{
  "num_hidden_layers": 10,
  "hidden_size": 640,
  "n_experts": 32,
  "experts_per_token": 2,
  "d_expert": 768,
  "d_shared_expert": 768,
  "hidden_act": "tanh_gelu",
  "moe_layers": [2, 3, 4, 5, 6, 7, 8, 9],
  "router_score": "softmax",
  "normalize_top_k": true,
  "routed_scale": 1.0,
  "balance_loss": 0.0113,
  "balance_bias": false,
  "init_std_router": 0.0236,
  "lr_router": 0.000935,
  "num_attention_heads": 10,
  "num_key_value_heads": 10,
  "head_dim": 64,
  "vocab_size": 32000,
  "norm": "layernorm",
  "norm_place": "pre",
  "norm_eps": 1e-05,
  "positions": "rope",
  "rope_theta": 10000.0,
  "rope_fraction": 0.5,
  "qk_norm": false,
  "attn_scale": 0.125,
  "tie_word_embeddings": false,
  "parallel_block": true,
  "init": "uniform",
  "init_std_qkv": 0.027,
  "init_std_o": 0.0,
  "init_std_up": 0.027,
  "init_std_down": 0.0,
  "optimizer": "muon_variant",
  "learning_rate": 0.0048,
  "lr_mult_qkv": 0.4,
  "lr_mult_down": 2.0,
  "beta1": 0.95,
  "lr_head": 0.0059,
  "max_grad_norm": 0.5,
  "warmup_steps": 200,
  "schedule": "wsd",
  "decay_fraction": 1.0,
  "decay_shape": "linear",
  "final_lr_fraction": 0.05,
  "batch_tokens": 131072,
  "max_seq_len": 1024,
  "doc_mask": true,
  "train_tokens": 1261000000,
  "max_steps": 9621,
  "dataset": "wikipedia_en"
}
Below are experts of layer 4 (counted from 0) of a mixture-of-experts language model. Rows are named router (the router's row for the expert) and show model dimensions 512-575. Each number is 200 + 20 x the weight over its row's rms, rounded and kept within 0 to 999.
Before each expert's rows: a language model's description of what the expert responds to; "gets" lists some tokens that make up at least twice as much of what it gets as of all text. This comes from a sample of Wikipedia text that the model never trained on. Tokens count by the router's weight.

# expert 5
Means and relation prepositions. Prepositions after verbs or participles that introduce means, company, time or source, such as by, with, after, between, plus km and m after numbers.
gets: " by", " with", " at", " after", " from", " m"
router,220,203,212,188,192,238,223,215,187,200,175,221,197,226,229,177,202,162,192,231,195,141,204,219,236,197,183,188,235,220,184,177,199,231,213,210,199,183,197,223,213,224,204,246,171,218,218,171,213,174,223,212,207,262,218,234,182,203,210,195,213,180,168,178

# expert 23
Of and in. Mostly of and in, also about, within, among, after nouns like part, member or Speaker, plus table separator rows like |---|---|.
gets: " of", " in", " from", " at", " for", " on"
router,236,179,189,218,184,213,208,171,198,221,179,185,173,180,189,219,184,197,189,176,212,199,208,199,225,187,203,213,196,173,186,196,232,215,207,207,219,213,231,204,222,218,228,182,167,206,204,172,237,182,195,183,220,232,211,218,181,205,215,197,183,188,195,242

# expert 27
Word-final suffixes, spaces. Suffix pieces completing words, such as s, ed, ly, y, ry, and bare space tokens inside election table cells.
gets: "s", " ", "ed", "d", "y", "ly"
router,167,188,203,187,195,209,225,179,183,219,233,204,216,209,198,242,205,221,226,228,177,220,195,217,208,188,171,199,211,190,180,157,210,251,172,227,235,220,216,254,187,216,230,228,222,199,228,216,216,211,242,183,213,193,187,208,228,217,207,177,267,199,212,203

# expert 17
Inner letters of names. Single vowels and short pieces inside foreign proper names, such as the i in Iizuka or the a in Taabo, plus United, North, Al.
gets: "a", "i", "o", " United", " over", "to"
router,215,214,211,224,200,214,183,216,182,222,192,197,213,227,233,192,198,176,183,207,205,164,220,199,185,183,197,183,198,174,182,179,184,209,203,183,164,228,192,211,188,234,230,208,187,212,203,183,211,200,197,199,218,205,185,201,246,171,202,174,200,188,188,214

# expert 21
Table pipes, See also. Pipes in table header and data rows, especially after Title or Team, plus See in See also headings and equals signs.
gets: " |", "|", " =", ";", "See", " –"
router,192,156,228,206,222,197,220,218,233,189,202,156,177,180,231,178,198,193,201,229,216,201,189,217,225,180,221,202,195,217,191,208,238,212,190,204,181,194,217,185,198,205,205,182,172,182,208,192,180,195,223,229,211,210,261,185,214,174,192,182,215,173,171,188

# expert 9
Field-label colons, table bars. Colons after infobox or list labels like Born:, Died:, Binomial name:, and pipe separators in sports or election tables.
gets: ":", " |", "t", " part", " •", " -"
router,177,175,221,205,173,178,227,175,203,193,174,182,212,184,180,227,211,163,179,199,172,193,206,154,188,222,157,186,204,173,185,200,194,183,177,213,215,213,217,153,188,221,195,259,197,194,243,171,201,185,219,236,189,207,223,183,246,173,207,201,210,189,205,194

# expert 12
Table cells, content nouns. Pipe separators ending numeric table rows, semicolon-number pieces like 0;, and general nouns such as some, population, military, commander.
gets: " |", ";", " some", " 0;", " season", " 1;"
router,167,212,208,206,211,197,200,210,223,166,192,157,187,211,240,213,195,152,205,199,199,196,176,225,230,222,229,189,211,256,185,201,226,216,217,204,201,220,192,218,206,221,210,214,176,206,206,210,174,244,224,230,191,171,213,184,178,173,187,187,212,201,208,212

# expert 7
Hyphens, list dashes, months. Line-initial list dashes, word-joining hyphens and en dashes, opening parentheses, sentence-initial In, and month names in dates, such as high-availability, October.
gets: "-", " (", " In", "In", "–", "("
router,178,210,189,240,197,216,222,169,155,199,211,178,214,205,159,209,217,239,163,229,151,210,229,167,213,201,202,179,221,188,229,223,214,211,182,199,217,195,205,199,237,205,175,191,230,221,223,181,228,207,198,154,164,236,212,186,211,188,236,216,216,187,186,180

# expert 18
Line breaks. Newline tokens ending list items, table rows, headings and paragraphs, plus rare year, month and sentence-ending punctuation.
gets: "\n", " year", " month"
router,213,209,207,195,202,212,209,194,206,215,166,200,210,191,235,205,207,189,244,174,199,167,213,217,213,181,194,231,196,206,180,209,219,203,197,193,197,229,216,208,208,193,175,244,209,206,196,177,184,200,214,223,205,200,215,232,181,206,252,174,248,206,229,200

# expert 4
Periods ending sentences. Full stops ending sentences or abbreviations, often followed by a line break or a capitalized word, such as vertical. and RM., C. E.
gets: ".", ").", "\".", ".\"", " USA", " Species"
router,191,174,193,179,176,187,210,188,211,204,170,190,179,226,202,233,185,227,228,207,188,220,179,205,206,201,210,214,219,160,178,201,225,191,226,218,245,220,212,201,206,228,210,224,194,200,220,181,167,181,207,207,218,181,186,209,188,209,217,218,180,184,201,184

# expert 2
Possessive s and determiners. The s after an apostrophe in possessives and contractions, and possessive or modifying words before nouns, such as its, own, whose, Labour, late.
gets: "s", " 1", " all", " 2", " new", " early"
router,189,200,208,174,209,210,203,200,189,218,218,189,189,238,186,197,200,193,198,200,192,216,187,164,207,227,192,164,196,220,191,182,219,214,210,194,233,210,212,190,207,220,231,190,178,220,197,167,193,190,199,204,223,209,212,192,192,180,193,197,184,201,195,133

# expert 19
Word-final suffixes, month names. Final pieces completing words, like ing, er, ed, al, es, plus month names in dates, such as Concealed, pickle, September.
gets: "ing", "er", "al", "es", "ed", "th"
router,209,169,165,216,183,174,222,190,213,196,201,202,199,175,174,181,206,154,222,175,199,205,171,240,173,199,213,181,205,191,214,197,178,225,201,206,204,179,187,209,224,202,215,160,209,196,204,175,221,203,200,158,197,206,224,209,218,221,193,203,232,189,198,221

# expert 30
Indefinite articles, be-verbs. The articles a, an and forms of be like was, were, been, being, plus semicolons separating names or numbers in lists.
gets: " a", " was", ";", " an", " first", " be"
router,171,166,213,206,184,207,183,202,163,163,215,174,204,218,188,211,237,178,229,205,205,178,241,223,229,202,192,178,188,199,174,188,199,187,208,225,202,216,190,215,230,198,228,206,198,211,195,176,214,191,199,218,214,209,199,177,209,201,191,189,208,191,169,172

# expert 22
Verbs and linking words. Auxiliaries, copulas, main verbs and as/in after a subject or which, such as is, has, became, considered, referred to as.
gets: " as", " is", " in", " are", " has", " was"
router,200,211,234,196,199,183,203,198,198,195,194,179,172,184,210,201,225,202,203,194,202,189,185,178,218,200,160,184,199,205,186,217,238,194,220,243,203,193,205,243,206,222,211,213,170,214,179,223,200,179,189,193,216,243,226,201,172,193,184,173,214,210,172,208

# expert 24
Numbers in lists, tables. Standalone small numbers and years after pipes, colons or semicolons, like 3, 13., 1585, with scattered noun and word pieces.
gets: " 1", " 2", " 3", " 4", " 5", " 6"
router,220,191,176,210,217,199,187,222,155,201,211,244,203,170,183,230,216,238,276,191,188,200,199,212,218,201,190,199,237,190,192,212,215,147,210,234,196,195,177,211,194,214,216,194,195,216,217,234,178,206,177,243,241,171,183,177,233,197,206,185,177,212,162,162

# expert 11
Sports narrative words. Possessives his, their, its, her and words like on, off, out and dashes, mostly in sports season and career write-ups and score lines.
gets: " on", " his", " –", " their", " her", " its"
router,179,185,231,227,212,212,229,168,215,159,197,175,182,251,231,198,185,174,170,196,200,203,167,221,219,157,173,212,206,200,209,172,193,207,192,211,186,220,165,197,195,197,209,193,200,180,211,202,228,201,195,254,174,200,189,181,192,174,193,183,211,217,193,236

# expert 25
Slashes, equals, table labels. Slashes, equals signs and dollar signs in tables, infoboxes and headings, plus some name pieces, such as UEFA Cup / Europa, f/1.8, Battles/wars.
gets: "/", "=", " /", " de", "b", "c"
router,210,185,165,239,161,188,231,174,232,208,211,193,229,185,225,227,231,239,168,226,167,188,186,233,226,221,204,221,195,225,186,194,217,225,237,204,215,179,218,154,198,206,188,188,190,191,237,189,211,208,215,219,223,207,210,196,209,192,152,190,204,192,208,199

# expert 16
Capital letters, headings, codes. Single capital letters in call signs, acronyms and coordinates, plus heading markers and see also, such as KVRW, 52°42′W, EMA.
gets: "==", "S", "===", "N", " also", "A"
router,206,205,239,219,218,224,213,202,208,188,183,211,161,209,219,207,189,211,189,229,203,201,210,188,220,187,191,162,237,226,226,176,177,223,193,198,211,221,230,186,214,192,164,207,214,232,181,179,213,223,173,153,199,199,203,181,200,228,237,226,191,191,215,168

# expert 1
Commas and closing parentheses. Commas and closing parentheses ending a clause, list item or date, especially after years, such as April 9, 2021, and 1879,.
gets: ",", ")", "),", "\"", "\",", " 2015"
router,189,188,221,213,170,176,217,223,181,233,170,204,185,177,218,210,190,180,231,210,168,157,204,180,234,219,172,235,190,185,172,234,226,202,193,201,217,192,202,214,197,222,205,223,189,198,206,187,204,212,268,224,230,225,182,207,204,205,199,201,182,190,182,199

# expert 0
Definite articles, pronouns. Determiners and subject pronouns opening a noun phrase or clause, mostly the after of/in, plus that, this, she, several.
gets: " the", " that", " The", " he", "The", " this"
router,212,161,185,235,217,201,199,191,185,126,218,166,211,211,198,228,218,157,266,198,222,168,204,165,202,202,176,224,194,192,212,177,227,204,197,216,202,184,227,174,209,233,220,211,195,192,218,167,226,202,194,204,217,231,243,211,227,181,207,215,233,188,188,200

# expert 29
To, for, title words. To and for after verbs or adjectives, such as able to, used for, plus capitalized words in song or book titles and Preceded, Succeeded.
gets: " to", " for", " The", "ing", " New", " To"
router,236,213,237,186,190,203,221,185,153,224,203,193,204,196,245,218,190,200,195,185,187,214,188,205,178,197,211,215,223,182,192,161,223,176,183,212,190,195,193,218,198,218,178,213,192,228,196,179,229,206,211,189,220,228,173,199,170,211,179,177,235,198,201,237

# expert 6
Conjunctions and commas. Coordinating and linking words joining clauses or list items, mostly and, plus commas, or, but, which, than, However.
gets: " and", ",", " or", " which", " but", " &"
router,204,181,202,210,192,205,223,215,219,194,175,211,196,167,209,207,188,239,214,238,205,186,209,204,212,211,190,213,174,224,203,214,196,198,180,202,190,160,198,212,209,246,208,190,189,188,197,166,209,229,210,194,214,216,219,199,150,212,188,212,218,173,196,210

# expert 31
Quotes, pronouns, Asian name pieces. Quotation marks and pronouns like it, he, him, there, plus pieces of Japanese, Korean or Indonesian names, such as Yuki-ho, Nik-ko.
gets: " \"", "\"", " it", " It", " He", " Me"
router,209,223,198,176,190,188,214,181,218,212,160,235,218,220,228,213,196,186,254,205,185,212,192,201,200,178,201,231,185,203,188,188,153,194,232,190,212,180,159,158,236,217,206,187,181,183,233,211,166,220,177,202,219,213,176,179,178,206,166,227,186,226,211,196

# expert 3
Capitalized name starts. Opening pieces of capitalized names and proper adjectives, often single initials like B, K, C, plus Croatian, National, Public.
gets: "'", " A", " S", " P", " W", " U"
router,209,234,212,186,195,197,215,189,187,233,209,189,170,201,213,160,201,222,182,229,215,203,179,196,222,185,183,191,168,262,168,207,230,219,217,178,197,219,213,204,210,202,183,204,197,200,208,202,208,185,167,179,212,166,220,188,219,184,192,227,178,204,187,208